Weights of a small mixture-of-experts language model, trained from scratch on English Wikipedia.
Experts: 192 experts in each of 7 layers, 64 SwiGLU neurons an expert, 6 picks a token, a softmax router.
Training: a variant of Muon for the experts, 430M tokens.
Below are experts of layer 5 (counted from 0) of a mixture-of-experts language model. Rows are named router (the router's row for the expert), gate (a neuron's input weights, with its number), up (a neuron's input weights, with its number) and show model dimensions 0-191. Each number is 128 + 32 x the weight over its row's rms, rounded and kept within 0 to 255.
After each expert's rows: "mostly gets" lists some tokens that are sent to it at least half of the time. This comes from a sample of Wikipedia text that the model never trained on.

# expert 78
router [130  88 147 110 120 159 141 116  95 132 156 145 160  93 111  81 159 148  89 137 128  82 179 138  93  87 106  80  97  58 101  99 140 104 117  73 146 159 133 137 127 141 127 122 143 168 135 114 178 133 109  89 115  91  85 159 199 118 107  66 163 158 159 102 102 122 176 118 120 115 130 133 143 120 100 106 168 124 112  89  78  92 102 109  99 137 155 139 137 179 126 152 140 111 149  63 135  82  93 121 142 121 116 107 191  97 145 152 147  87  94 177 161  65  48 124 108 162 113  78  50 127 131 130 192 128 165 181  74  64  79  97 114 152 101 116 108 124  61 141 151 157 124 150 107 151 125 190 111 136 132 133 146 141 168  84 139 128 114 137 127 131  78 138 179 138  96 103  83 166 150 116 120 149  97 171  56 103  73 166 142 181 108  62 118 171 117 177 109 140 152 113]
gate0 [108 181 186 145 131 111 127 161 144 153 167 103 107 155  95 106 102 127 125 107 120  84  58 113 124 110 120 134 109 107 147 140 194 153 120  81 160 134 143  91 126 141 139 183  98 131 145  94 195 128 144  48  66 142 144 154 135  61 192 116 155 141  94 180 129  73 144 141 151  97 142 141  98 134  94 160 119 137 107  60 119  98 171 147  87 134 150  72  75 122  95  87 165 151 134 125  39 121 151 113 164 159 134 126 143 115 105 168  96 131 134 163 120 174 130 162 202 161 133 137 103 106  99 120 101  79 165  54 140 100 156  59 176 157  87 104 103 161 151 118 129 128 166  64  54 150 163  87 126 118 139 161 136 137 114  85 100 143 190 172 158 140 114 111 142 193 152 112 160 150 128  97 163 109 163 136 155 131 119  99 124 123 167 122 127 129 116  94  80 159 100 149]
up0 [171 101 115  91 126 113 154 179 119 148  80 132 118  82 142 106 146 130  93 122 124 170 162 219  99 133 153  80 111 145 168 113 123 121 107 194 111 124 148 155 119 211 138 133 152 127  97 120 123 112  89 131 133 120 140 102 184 118  57 136 110 159  92 189  68 144 128 177  76  97 108  44 113 127 151 122 128 153 137 151 136 180 147 141 167 132 155 136 146 135  89 150 129 113 133 126 123 144 161 117  89 117 122 115 142  94 138 145  71  77 150 182 199 171 105 125 108 122  86 125 112  71 118 184 119 148 126 137 121  98 145 190  72 112 174 173 129 101 122  69 119 164  84 191 179 138  88 103 125 104 138  54 174 169  94 100 183 104 157  86  87 104  92  74 119 142 148 124 137 159 142 111 100 135 173 115 125  86  87 144  91 123 179  88 187 131 141 160 132 124 115 112]
mostly gets: " James", " John", " King", " Smith", " George", " House"

# expert 142
router [175  79 102 122 136 166 125  78 160  79 117 172 148 166  50  96 115 104  93 141 100 163 103 156 127 145 127 145 161 139 132 123  87 127 149 148 171 117 133 132 113 147 117 111 166  82 144 123 115 118  86 102  99 193 124 128 119 127  77 138 107 123 182  92 161 115  93 165 157 141 141 127 127 112 115 155 110 122 170 121 140 108 148 151 133 162  59  65  82  70 185 137 105 140 178 127 120  64  78 107 128 117 148 125 177 153  92 180 105 122 111 106 136 158 145 176  73  91  93  68 163 118 108 108 108 129 148 113 124 163 151 179 116 130 158  95  74  89 140 153 132 169 190 126 104 143 130 179 120  66 145 198 167 132 108 163 118  80 153 136 130 203 137  52 116 132 160 166 161  98 151 177 137 135 134  85  92  49 150 158 104 121 119 132 140 116 147 134 144  62  99  63]
gate0 [ 60 119 123 113  96 201 131 134 114 102 113 124 163 116 138  78 121  91 119 150 139 121 175  94 163  92 102  74  97 117 136  64 175 155 116 108 110 160 104 131  91 145 150 129 145 189 130 116 165 141 131 144 138 115 172 125  80  96 121 129  85 127 132 122 126 153 158 132 136  92 185 163  95 142 197  99  96 118 185 120 174  87 167 131 126 128 117 138 142 171 204 102 162 142 115 121  94 114 120 159 124 167 143 107 139  66  61 211  78 152 145 151 122 120  75 121 100 154 115 179  59  87  99 151 141 108 153 165 161 115 135 122 104 162 136  77 109  61 172 161 167  94  88 118 115 137 145 118  56 183 133 168 123 175 115 119 155 164 101 118  88 114  64 122 139 164 129 125 146 103 164 135 177 110  89  67 109 141 112  91 179 138 117 102 148 158 177 162 116 143 187  97]
up0 [158 157 146  45 147 152 130 167 123 143 117 144  94 122 154  62 174  84 115 162 153  57 145 118 165 105 144 146 136 134 132 161 150 176  62 167 123 144 139 128 149 105 148 135 144 111 130 108 123  80 147  99 119 118 115 140 109  17 145  87 105 186 125 111 133 112 193 138  81 132 125 122 114  90 171 100 151 159 142 138 148 153 104 102 134 106 109 111 113 133 152 117 166 147 130 167 124 114 150 162 145  95  90 117 128  78  49 129 158 146 166  96 141 116 148  95 137 136 137 165 142 104 134  83 141 134 115 149  96 106 133  90 114 159 153 107 119  81 185 167 102 113 105 115 104 171 101 115  85 175 127 120  66  92  96 134 152 154  99 156  80 110 120  90  92  83 140 169 167 164  92  98 158 192 223 121 107 152  79 105 178  85 158  47 134  78 142 162 160 117 191 116]
mostly gets: " exp", "inc", " rem", " opp", "ruct", " imp"

# expert 149
router [132  89 167 129 152 139  99  78 138 189 104 112 105 120  91 125 173 118 135 167 140 150 146 162 124 168 105  85 116  80 153  84 146 106 119 119 182 153 126  79 151 157 134 128 135  96 186  94 155 171  56 135 165 124 149  87 103 106 168  52 126 166  78  83 126 101 146 168  90 142 184  90 154 134 136 155 144 104 172 206 147 151 117  96 106 100 116 177  70  95 106 153  82 124 158 149 162 151  99 123  90 111  92  87 106 126 163 179  99 102 125 173 115 149 176 153 136 104 105 135 123  69 163 139 141 138 148 108 102 183 152 189 130 103  91 158 138  90 138 142 115 180 164 120  92 103 100  92  92 132  94 106 145 118 135 137 102  89  77 104 162 102 171 131 167 161 167  77  91 131 150 146 155 128 125 175 141 118 115 201 158 145 128 110 139 150  67 173 127 193 193 161]
gate0 [159 134  81 143  77 121 145 171  90 133 196 107 163 114 142 162 153 163 131 146 112  90 145 143 137  88 172 185 154 131 143  80 164  42 101 144 116 106 109 150 163 161 172 165 129 134 133  93 125 115 142 112 131 109 165 136  74 150 161 144  83 170  94  96  97 107 145 151  95 151 187 138 132 171 147 141 133 121 142  99 101 118 127 136 102 139  77 143 176 116 131 171 185 173 111 122 142 115 110 114 118 199  30 144  97 149 188 108 133 156 114  97 130 144 212 109 161 133 116 207 158 126  95 148 114 131  81 138 124 183 143 181 154 131 126 184 145  71 150 131 116 122  99 157 175 135 102 119 126 115 169 134 119  84 107 126 165 125 217 142 122  80  97  96  51 117  55 117 143 117  65 109 147 128 146  83 134 152 130  96 132 132 138 120 168  72 143 124 159 128 165 133]
up0 [167  77 113  84  87  73 133 132 133 149 177 147 170 120 159 192 116 212 123 113 137 124 143 132 129 175  79 142 124 152 118 112 126 133  83 110 169 132  89 142 140 101 144  71 100 152  50  86 118 108 116 110 138 187 131  87 109 124  89 109  74 136 118 152  89 160  90 141 139 181 125 119 141 126 154 124  93 115 159 114 128  90 113 127 120 115 129 196 140  95 148 103 173 162 158  90 166  93 109 104 160  94  58 160  98 144 149 165  76 144 145 145  97 121  94 157 156 151 127 131 118 110 116   9 101 170  87 128 152 143 160 182 101  96 108 122 123 148  97 170 133 142  96 120 141  88 126  93 104 126 146 105 113 108 145 187 115  99 140 142 112 124 134 139  70 142 133 137 170 130 132 181 141 153 149 135 150 143 228 135 225 117 101 124 139 134 154  36 102  90 124 131]
mostly gets: " Lo", " Ti", " ri", " lo", " Yu", " tri"

# expert 95
router [156  76 121 124 124 158 142 187  52 165 136 163 125  85  89 121 110 138  91  87 148 161 183 151 153 189  96  88 117 130 138 169 175  76 143 114  63 165 177 127  98 137 141 180  98 130  95 141 128 159 146  84  99 175  82 137  98 127 127 131  96 120 113 164 114 124  49  91 116 105 162 136  72  97 185 106 161 141 114 117 163 120 130  78 133  97 142 128 150  82 128 182 103 103  95 149 100 148 136 129 123 140 156 157 135 123 123  75 149 144 140  99 157  81 123 138 176 143 117 151 175 138 179  90 106 123 122 198 135  99  76 111  80 127 133 170  86 139 141 101 109 120 154 120 117  87 169 172 174 125 129 139  76 127 102 144 182 156 121 101  38 178 142 142  86  98 193 152 134 115 119 125 167  69 112 102 155 179 168  94 166 122 107 145 116 134 115 107 174  78 129  65]
gate0 [125 125 110 139 121 128 120 231 174 113 152 128  81 173  92 112  77 160 121 127 139 133 188 126 102 169 133  81 189 133 142 157  88 168 166 121 192 135 125 194  99 131 143 122 161 127  79 136 102 139 129  83 126  53 125 176 133 119 166 139 166 157  79 109 119  87 129 182 111 107 154 110  93  94 113 125  63 161 128  79  98 149 118 141 148 104 155 104 108  71 133 106 101 106 135 172 124  93 154 110 185 173 145 150  95  78 167 129  89 119 149 172 205 152 155 142 109 119 125 154 114 134 154 124  91 147 163 134  89  78 161 122 115 182 125 120 150  90 145 111 160  64 103 140 142 123  96 185 162 140 121 117 117  82 159 148  74 168  82  90 130 126 132 156 161  90 104 133 212 139 104 166 142 122 101  73 194 171 111 154 146 155 133 121 142 131 110 142  59 143 161 122]
up0 [159 159 196 147 101 126 146 132 110 107 118 136 177 129  76 116 125 157 124 178 154 120 196 135 148 191 145 169 104 113  98 125 178 130 152 103 104 123 101 129 103 120 102 132 175 149 107 169 199  79 112 119 149 104 149 191 132 145 134 149 175  99 137 100 126 161 104 104 141 101 149  60 137  50 105 128 131  94 131  60 165 130 160 139 127 166 214 140 166 116 152 154 142 119 108 207 103 136 139 139  94 126 203 129  91 135  62 122  93 103 146 128 128 129 119  92 165 140 124  81  92 114 124 139  76 102 106  90  72 136 148 138 117 168  94  97 150 118 124 128 140 165 139  98  56 136  85 169 166 123 139 139 158 135 134 140  52 144 126 159 148 172 179 171 136 118 130 146 104 131 158 140 141  99 129 159 148  45 134 153 149 161 153  55  62 144 109 120 137 200 119 147]
mostly gets: " during", " in", " on", " through", " throughout", " During"

# expert 35
router [182  86 114  95 143 182 145 140  75 149 138 191 111  78  98 139 123 167  50  76 136 135 149 147 148 195 113  95 115 112 157 193 155  68 108 109  59 163 147 122 132 116 145 165 115 116  96 127  93 152 133  95 141 166 115 173 134  67 137 165  92 143  71 163 110 129  74 116 115  98 192 101  86 152 154 133 175 123  96 127 129  99 109 156 158 111 156 136 113 103 169 178 107 119  93 123  86 120 105 128 132 179 161 139 127 150 162  78 144 120 164  73 157  87 156  97 150 164 143 106 147 134 191 122 109 123 146 193 145  91 124 119 126 150 145 151  94 118 135  86 113 108 170 125 118  87 140 151 183 146 143 116  88 148 119 119 197 147 117 116  74 171 164 145  79 107 163 143 132 134 131 115 146  58 121 115 145 187 133  75 186  83 109 151  89 160 114 124 144 110  84  47]
gate0 [ 88 120 149 159 166  75 110 115 146 103 108 141 156  87 109  74 116 130 140 145 130  73 111 126 130 139 205 115 136 116  72 121 119 135 138 127 134 119 131 184 101 109 122 131 103  35 175 158  97 119 168 134 156 107  67 171 113 148 127 120 144  91  73 140  97  80 141 184 100 127 137  91  97 147  96 170 140 110 142 150 111 106  80 126 150  69 141  96 155 137  84 102 101 153 144 154 170  91 173 133 117  91  83 143  41 111  97  97  95 101 141 130 175  80 156  88 130  84 123  96 134 102 110  95 152 148 102 168 101 117 117 135 158 193 111  98 133 119 169 155 101 127 104 193  91 113  90 146 171  94 141 132  99 131 139 126 119 154 142 179 103  71 144 127  99  74 135 169 159 138 172 140  95  74  41  95 157 158 145 156 141 115 111  73 123 128 149 137  43  66 147  93]
up0 [127 124 133 186  90 107 127 105 152 116 195 134 124  57 131 120  92  59 133 118 110 180 126  93 153 144 115 123 106 130 106 100 161 123 104  81 145  82 172 129 143 143  90 129  87 138 155 143 152 100 170  85 122 106 161 138 115  60  78  91 173 140  98 118  91  68 140 144 149 154 138  91 143 129  88 154 139 165 100 135 150 149  99  79 142 110 104 103 122 195 197 187 199 143  72 125 164 130  64  98 192 128 155 161 146 157 155 115 136  86 154 107 196 121 126 128 143 111 135 113 117 142 124 129 144  97 151  90  84 185 109 134 104 128 113 187 155 158 117 109 150  16  93 133 123 138  92 141 141 113 131 130 101 149  81 106 190  95 107 165  87 120 118 125 151  60  94 104  79 104 138  77  92  98 135 182 116 164 139 171 139 110 124 132 182 130 106 113 149 132 153 183]
mostly gets: " in", " during", " In", " within", "In", " During"

# expert 17
router [169 111 157 136 154 174 158 148 152 158 139 135 187 145 179  88 109 119 129 154 159 127 132 139 113 118 107 149 168  76 146 158 127  94 162 110  79 141 168 112 108 165  90 158 131  85 126 160 119 145 102  89 189  84 166 112 193 132 112 106  54 163  94 180 185 185  89 138 139 154 122 163 138 145 139 166 157  91 149 123 127 108 141 173 147 136  79 175 165  96 107 127 133 125 171  91 135 224 152 147 119  97 174 168 136 111  66 135 106 124  94 154 136 112 173 163 154 137 142 111 131 133 155  63 131  78 139  94 178 120  99 134 141 190 172 135 126 138 122 144 143  77 179 109 143 151 156  91 116 137  61 166 127 169 155  99 144 133  80 112 144 174 105 132 107 137 155 149 131 153  71 164 149 151 110 156 132 181 139 182  79 171  98 152 195  75 174  74 129 108 101 111]
gate0 [166 153  99 114 195 162 100 103 134 172 171  86 103 148  93 114 166 140  92 223 160 129  56 149 131 123 194 160 170  75  71 161 152 142 162 129 146 132 143 137 142 186  95  64 123  92  71 101 153 196 126 143 137 160 138 157 140  89 110 126 156  99 104 111 133 140 131 150 163  98 103 138 127 157 158  95 156  99  96 119 151 136 145 123 133 141 162 126 128  70 120 138 131 131 128 104 124 156 185 129 120  69  69 111 131 193 150 142  86 119 147 133 166 132  66 101 126 133 124 145  97 170 124 140 123 166 111  95 114 128 151  89  87  71 157  76 192 109 141 143 107  56  92 135 116 123 127 109 127 118 140 140 114 174  96 133 163 144  93 126 145 108  84 150  67 175 133 118  37 182 134  94 120 114  48 161  65 161 164 137  95 122 143 125 146 170 130 134 100 137 140  96]
up0 [164 157 157 153 115  79 120 128 116  59 102 130 126 174 179 145 111  95 122  81 130 138 198 146 128 125 140 115 114 156 130 100 175 118 213 111 175 156 113 118  78  89 144 169 131 116 110 119 138 127 104 107 127 148 106 132 190 142 173 148 185 111 146 144 123 144 131  68 111 121 179 166  91 105 148 139 156 102 165 170  83 101 127 129 168 112 134 161  42 164  81 175  85 157 123 182 146 107  58 195 151 132 103 105 151  95  80  91 111 133 106  78 116 132 162  98  97  99 122 141 116 154 164 136 104  87 116 172 182 124 111 134  97 120 119 170  99 142 100 145  84 137 158  75 124 133 211 187 163 100 148 140 131 117 203 173 162 135 163 135  84 177 172  95 121  96 129  98 161 113 104 113 175 145 122 134  97  83 143 106  96 127  93 171 169  93 112 112  87  97 127 145]
mostly gets: " Coordinates", " Genus", " Preceded", " Succeeded", " Died", " Phylum"

# expert 174
router [119 149  95 121  97 180 130 115 130  92 119 162 133 115  66 111 102  75  81  83 165 179  97  96 204 128 109 127 152 141 163 104 111  65 112 158 146 140  88 155 126 160 128 164 129 169  83 174 166 178 138 142 106 172 126 112  59 147 158  94 143 150 161 158 161  94 127 123 126  86 139 124 186 146 108 146  91 124 100 110 171 111 137 178 128 131 104 144  93 163 138 142 133  71 121 103  86  79 191  91 130 116 141 144 171 136 103 156 101 116 115 129 162 158 127 126  99  72  85 154 125  97  68 133 177 102 123  94 112 139 155 170 140  79 159 163 129 134 118 153 110 166 119  58 103 174 131  77 177 120 153 111 132 178 181  70 143 178 122  98 168 119  90 172 109 156 173  96 114 116  85  86 181 104 131  98  76 132 144 140 181 192 132 158 128 171 136  97 116  77 167 174]
gate0 [ 91 149 124 139 116 155 191 208 144  97 187  68  85  86 124  73  82 160  82 114 174 121  92 131 136 183 131 178 130 128 112 157 127 152 141 156 141 123 133  78 134 129  80 162 167  86  98 146 164 107 169  68 185 161 100 136  75 100  83 101  72 106 169 153  63 108 119  64 127  79  82 117  91 106  79 104 118  80 112 120 141 157 139 179 135 120 104 101 119  99 174 144 146 139  98 175 147 191 100 140 115 105 132 151 138 156 176 152 142 130  89 136 152  91  99  84 105 126 127 122 130  74  99 148 158 110 131 118  68 112 113  77 169 215 141 176 126 159  84 153 130 131 177 104  68 121 109 103 156 125 147 104 115 124 153 133  92 100  99 155  73 161 167  67 146 159 152 118  90 111 130 192 154 131 139 152 152 146 117 150 151 133  99 123 109 123 104 123 133 118 161 153]
up0 [101 136 144  98 127 120 124  69 117 108  37 136 160 111  55 177 135 158 120 177 131 109  98 160 111 111 165  74 121 108 130  67 124 135  77  74 110 132 145 104 179 149 143 157 122  56 148  79  89 211 121 158 142 145 180  81 136 149 175 174 122 154  93 144 115 150 153 205 138 136 147 153 121 123 198 124 183 124 152 111 109 141 143  78 145 124  91 159 121 121 111 155 123 132 136  96 161 119 149 164 180 135 165  87 103 108 113 123  78 176 160 130 105 133  80  89 158 131 124  99 118 159 156  93  87 162 183 181 146 123 135 135 138  99 109 102  87 196  99 155 114 146 125 158  98 113 164 184 115 164  94 155 155 127 105 134 177 164 100  86 142 122  97  81 163  78 175 149 119 113 151 105 117  88 117  80 165 115  67 178 144 108 164 144 139 112 180  99 138 151 136  99]
mostly gets: "grad", "arat", " surviv", " anim", " Vis", "zon"

# expert 111
router [152  72 165 125  91 102 135 180 135 160 102 130 164 119 162  90  90 113 144 174 145 143 123 182  98 117 145 116 149  93  84 142 145 112 121 170 126 171  92  99 155 127 110  88 101 118 105 125  56 132 118 119 159  78 140 165 113 111 143 155 116  92 113  80  98 176 109 112 135 177 122 163 111 120 128 156 159 137 119  91 154 161  86  91 114  98 100 178 111 180 170  48  51 116 177 150 114 128 118 148 133  99  97 109 130 142  84 120  99  97 144 148 153 159 175 169 156  62 122 130 211 169 143 104 177  89 109 153  89 124  86 172 118 163 161 113 166 154  71 146 125  69 195 130 137 141 120 127 151  80 110 141 135 129  73 152  79 195 145  59  75 148  97 111 137  82 133  93 102  88 134 119 139 164 133  84  69 124 156 107 168 164 138 129 117 142 170  87 142  92 162 146]
gate0 [ 95 178  78 106 161 169  97 137  58 116 138  96 124 118  95 152 137 163 137  39 121 110 142 142 162 131 133 136 133 114 167 140  19 140 145 148 167 134 137 131 157 107 163 157 116 126  93 114 127 114 104 163 110 130 124  75 140  86  97 101 127 142 146  86 121 104 154 111  80  72 128  75  88 150 170 148 133  85  97  80 160 147 148 109  98 150  84 156 119  87 117 190 148 140 153 129  57 102 134 143 187 102 133 138 134 141 106 103 120 169 143 160 176  98 119 101 128 133 176 123 166 133 123  90 127 140 144  98 147 146  90 112 116 101 104 134 186 163 166  83 100 109 119 102 114 138 189 110  99 147 114 187 102  69  97 167 161 125 101  94 110 151 152 179 202  60 119 138 135 103  55 147 175 142 146  89 135 168 156  72  91 120 144 117 155 200 104 161 186 150 159 116]
up0 [ 88 108 133  85 172 214 159  78 116 102 105 166  88 158 180 211 137 122 147  71 163 118 177 109 122 124 184 126 141 165 127 101 121 216 123 149 116  98 132 129 128  89 171  60  97 138 108 125 127 135  60 184  98  93 108 166 143 112 134 104 109 136 194  95 194 127 151 102 120 108 112 138 132 108 128 150  93 167 106 135 165 197 138  82 125 136 118 109 129 127 187 167 109  38 155 140 124 130 167 128 139 121 117 150 100 130 154 126 134 169 105 146  99 123 120 111 131 115 135 195 183 112 142 126  84 161  89 114 192 100 105 110 105 174 167 113 132 141 133 106 138 129 123 173 157 169 177 139  59 169 118 122 150 154 154 171 118 138 122  97 125  78 129 130 130 123  80 146 100 137 132 157  90 140 136  98 136 132 113 123  84 146 104 154 137 198  95 109 197  94 178  81]
mostly gets: " led", " described", " worked", " performed", " wrote", " followed"

# expert 39
router [142 122  97 158 117 109 128 167 114 119 132  88 149 122  96 124 171 166  40 156 146 186  98 101 117  90 159 102 125 177 142  88 174 139 162 139 158 125  72 122 113  98  86  89 179 125 160  91 112  95 138 147 140 123 133 120 129 107 169 100  94  35 108  81 163 102 171 149 156  46 153 120 127 157 126  93 111 159 160 130 133 108 112 179 121 171 171 152 182 110 112 153 113 142 105 124  95 113 125 139 151  91 115 150 149  99 172 170 186 113 189 149 116 147 172 129 193 104 144 130 153 135 153 127  77 125 106 168  62 161 154  90  87 142 135 149  98 163  73 110  97 157 166 189 104  95 160 132  96 143 121 176  92 146 135  85 156 109 190 181 150 192 127 119 103 127  87 123 130 159 111 147 173  90 183 133 160  64 127 127 134 177 165 140 139 126 164  90 155  82 114 144]
gate0 [123  90 141 151 121 146 142 173 175 140 121 171  64 109 158 160 188 113 121 122 155 156 105 130 110 112 137  61 129 107 144 100 140 150  98 129 141 194 111 159 148  62 126 114 126 127 123  96 159 146  92 116  86 129 166 130 120 128 132 100 125  68 167 134 108 126 161 106 117 138 120 132 193  88  99 170 130 102  94  95 103 143 117 184  97 178  57  96 179  64 156 152 140 133 117 173 119  99 147 148 103 135 113 111 107  73 133 184  88 136  99 100 132 114 152 115 132 146 128 139 117 111 117 135 137 152 130  60 154 134 114 133 129 101 142 200 138 126 164 141 137 154  98 129  82 124 141 137  75 122  94 176 126 224 109 157 156  70 106  77 106 125  64 115 104 124 138 103 175  97 122 130 123 196 125 102 214 117  64  97 111 171 126 116 198 160 144 136 100 230  89 157]
up0 [125 194 132  97  62  93 124 144 111 172 178  77 137 177 112 151 146 151 110 130 148 143 146  97  86 101 139 145 111 150 148 130 194 159 160 146 138 144  87 135  91 124 125 171 106 146 194 142 129  80 121  94 151  87 117 103 117 119  94 171 192 187  91 170  95 121  94 141 131 146 130 124  39 181 139  88 143 128 138  68 113 102 124  22 146 101 159  83 100 143 113 135 127 186 125 111 141 175 126  65 145 130 119  95 122 134 125  96  89  97  75 142 115 127 106 113 177 177  87 139 149 138 174 116 154 118 150 140 131 129 126 104 187 114 116 130 155 194 140 101 163 126 161  84  98  75 121 127 139 165 150 154 109  57 137 133 103 175 139 127 151 106 131 150 145 154 194  93  75 179 122 171 161 118 160 168 134 132 144 151 125  71 155  92 151 106 126  70 155  91 173 126]
mostly gets: "See", "\n\n", "Biography", "Early", "Film", "Awards"

# expert 140
router [118  99 164  52  88 159  80 128 141 173 114  78 119 108 177 123 163 147 115 133 157 180 115 118 142 119 121 110 188 138 134 144 123 100  89 126 172 153  95 151 161 157 178 120 173  92 177  90 130 139 157 130  90 162 167 151  90  89 192  77 111 158 132 103  99  75 143 102 146  68 191  88 171  63  92 144 135 136 156 133 162 102 136 187 104 139 148 109 151 148 122 105  96 104 138  90 109 155 128  81  81 116 117 148  84 117 193 138 155 124  77 172  75 105 141 175 128 137 156 151 135 118 147 112 157  91 158  99  87 191 130 111 107  85  99 131 105  80 138 163 135 148 159  94 105 170 117 195 157 145 141 108 149 148 120 167 133  80  89 160 187 188 170 139 167 134  94 140 120 161 142  99 147 113 199 146 150 157 139 160 120  75 131  89 153 107 121 132 150 105 175 191]
gate0 [136  86 159 159  96  78 100 187 114  83 155 119 128 118 151 142  94 139 122 174  79 171 171 163 132 158 109  93  99  87  92  81 128  99 134  81 173 101 143 134 156 123 166 111 151 169 141 125 125 197 149 106 136  85 157 176 139  84 186 158  97 119 102 133  94 158  68 105 144 146 175 148 183 142 182 145 142 100 138 111 112  95 149 136 140 148 133 116  98 145 142 124 180 147  89 107  87  72 104 159  54 168 118 205 181 130 166 154  89 107 129  97 171  59 128  77 154 112 137  79 131  93 149 156 176 119 118 126 147 158 123 167 162 109 181 109  79 103 125 103 118 151 123 205 132 145 118 159 153 121 100 185 144 132 108 123 129 103 107 105  71  96  63 132 163 130 127 125 162 115 118 126 134 140 156 141 159 107 124 192 136 147 163 130 156 105 132 186 125  43 183 149]
up0 [107 166 102 167 143 197 165  75 158 187 135 139 138 136 127 146 104  82 164 123 131 130 111 127  99  85 141 122 195 169 115 157 177 129  98 131  97 162 148 149 133 109 154 212 143 130  49 129  86  92 100 119  93 150  97  95 105 135 125 113 171 134 156 158 169 111 168 156 145 157 112 153  76 100 101 108 130 166 110 187 131  95 155 164  94 150 122 146 170 101  68 137 128 149 111 164 149 180 125 163 139 112 179  35 130 120  68 175 177 104 130 119 112 181  88 121 137 123 142 129 100 169 133 146  72  93 181 139 126 114 137  56 141 127 111 176 129  68  84 106 179  97 140  95 129 125 143 122 116 119 142 169 148 149  82 143 118  90 148 145 125  97 157 149 132 102 115 141 115 152 149 152 150 112 111 123 107 128 169  51 102 152 116 102 137 112 123  73  71 218  85 168]
mostly gets: " co", " Ho", " Su", " re", " Co", " Te"

# expert 172
router [ 94 133  95  94  64 108 119  74 118 113 138  88 121  84 138  71  76 164  84 156 131 113 111 152 104 136 144 197 124  99 135 111 104 106 129  90 130 100 178 170  96  95 154  79 123 108 136 132 173  78 100 121 104 114 102 170 160 147 148 140 159 172 155 116 123 122 165 150  90 114 125 148 140 127 109 129 171 112 141  89  90 101 151 148 108  72 105 154  98 185 121 143 172  74 115 124 143  88 189  91 154 178 126 156 129 124 105 129  90 183 118 155 112 152 159  63  96 109 143 143  71 171 101 120 164 140 139  84  71 177  83  71  84 108 140 142 178 142 155 215 152 177 106 103 141 151 143 146 156 168 125 153 103  92 193 139 111  57  72 128  83 133  85 151 128 102 140  88  90 132 107  98 146 169  94  84 146 110 122 122 146 135 130 180 111  65 116 120 135 158 122  58]
gate0 [112  72 161 136 154  98 109  88 121 158  77 136 160 145 129 113 178 134  52 109 150 142 105 142 109 161 149 141 117 106 135 117 156 140 184 169 133 146 133  92  73 171  94 136 126 108  56 133 117 138  49  89 144 173 110 175 126 234 114 126 140 153 133 155 132  66  96 167  68 128 145 165 147 191 122 142 158 136 135 137 151 149  77 118 133  94  84  73  88 128 115 163 107 139 170 141 117 128  94 101 167  68 105 166 120 119 173 180  82 106 156 116 107 167 182 159 148 139  99 125  93 129 146  88 147 143 122 146 158 148 195  92 110 142 148 134 166 148 116  42 160 174 120 115 112 173 122 102 122 174  85  85 165  98 109 197 111 138 144 141 115 107 169 122 103 117 109 117 165 160  73  84 167  77 133 163 147 127 133 128 108 171 103 124 128 196 126 123 128 156  98 106]
up0 [ 88 126 173 150 102  98  93  64 172 137 130 144  95 142 127 150 166 129  58 183  82 107 116 119 137 127 147 115 124 120 108 126 141 168 157 162 137 140 120  64 119 175 121 177 122 160  86 120 136 144  38  96 144 139 128 196 125 182  89 120 173  91 171  83 144  82  99 150  81 187 178 174  89  99 146 110 136 122  96 127 111 148 114  66 113  99  87  95 114 148 164 168 177 165 167 118  99  93 123  92 167 115 105 167 101 112 174  80  95 103 174 157 104 138 149 148 131 133 128 104 123 119 174  65 135 119 194 113 140 143 168  86 106 107 127 141 118 161 158 115 131 139 146 103 183 190  88 147 137 111  94 107  93 105 124 176 112  74 116 105 150 139 150 146 109 138  70 161 148 177 114  39 165 117 186 128 152  92  95 126 149 143 101 123 145 175 128 173 151 153  91 102]
mostly gets: " US", " American", " French", " First", " British", " English"

# expert 80
router [134 111 168  94 107  92  90 178 145 125  62 154 141 162 112 187  65 109 111  97 135 166  91 149 136 164 119 154 167 150 108  94  78 141 102  73 142 158 114  98 101 162 138 147 157 118 131 172 161 110  88 152 156 180 166 118 119 105 132 111 116  92 133 148 141 143 123 140 170 157 166 105 128 113 124 176  78 117 165 113 143 148 145 176 133 139  90 152 139  81 168 174  47 115 144  94 167  92 104 125 118 115 137  87 128 171 132 136  70 154 135 107 154 119 164 113 114 131 136 120 141  81  58 135  77  84 197  76 101 147 188  92  90 118 188 159 135  95 149 161 110 171 167 140 125 171 142 173  94  75 113 153 124 121 162 144 132 142 135 136 152 197  85  65 128 129 102 156 161  63  86 142 154  62 100 108 123 157 181 157  96  76 126  86  97 106 127 124 104  86  73 115]
gate0 [129 158 118 152 118 148 104 140 184 167 105 165 130  50 137 151 171 176 114  76 151  91 184 158 112 157 135  47 113 107  87 124 125 122 130 152 143  82 153  94  89 138 116 142 145 178 153 126 147  91 132 147 149 114  68 141 117 154  82 129 145 139  90 101 126 139  61 109 137 114  93 137 100 150 125 158 123 114 116 168 144 103 127 184  80  93 159 107 115  81 141  98 101  87 151 157 137 164 120 129 129  97 122 114 102 111  98  93 141  79 107 193 161 128 116 164 185 209 133  84  99  73 129  87 135 112 203 141 102 132 150 102 130 130 129 118 130 104 144 110 105 160 120 110 141 150  59  87 123 151 142 181  86 152 134  93  87  54 216 140 131  82  77 130 153 112 190 171  98 172 154 134 111 153 124 101 117 197 108 154 153  61 124 132 125 183 110 169  85 151 129 138]
up0 [109  99 124 120  68  92 202 119 138  89 105 164 120 166 177 110  97 170 119 200  90 113 149 154 173 156 140 173 170 202  93 132 163 109 114 137 101 158 154 185 129 126 137 113 139  94  55 127 148 145 161 104  99 126 137 159 115 129 167 104  97 146 147  89 122 144 112 171 105 142 117 147 207  75 112 159 144 108  96 209 122 129 112 153 111 129 153 128 172 136  39 174 152 110 120  61 143 119 143 119 124 102 129 148 184 108 148 112  80 153 197 140  92 155  96 160  69 120 126 144 149 142  99 160  74 105 136 140  96 121 109 142 109 126 119  64 129  98 124 162 155 118 163 121 106 174 159  78  75 141 133 128 141 141 126 108 131 165  17 140 187 147 136 151 130 104 106 101 119 153 134 103 141  97 160 103 104 114  91  94 141 154 109 147  88 109  89 127 137 205 103 111]
mostly gets: " sl", "eg", "isc", " kn", "apt", " viol"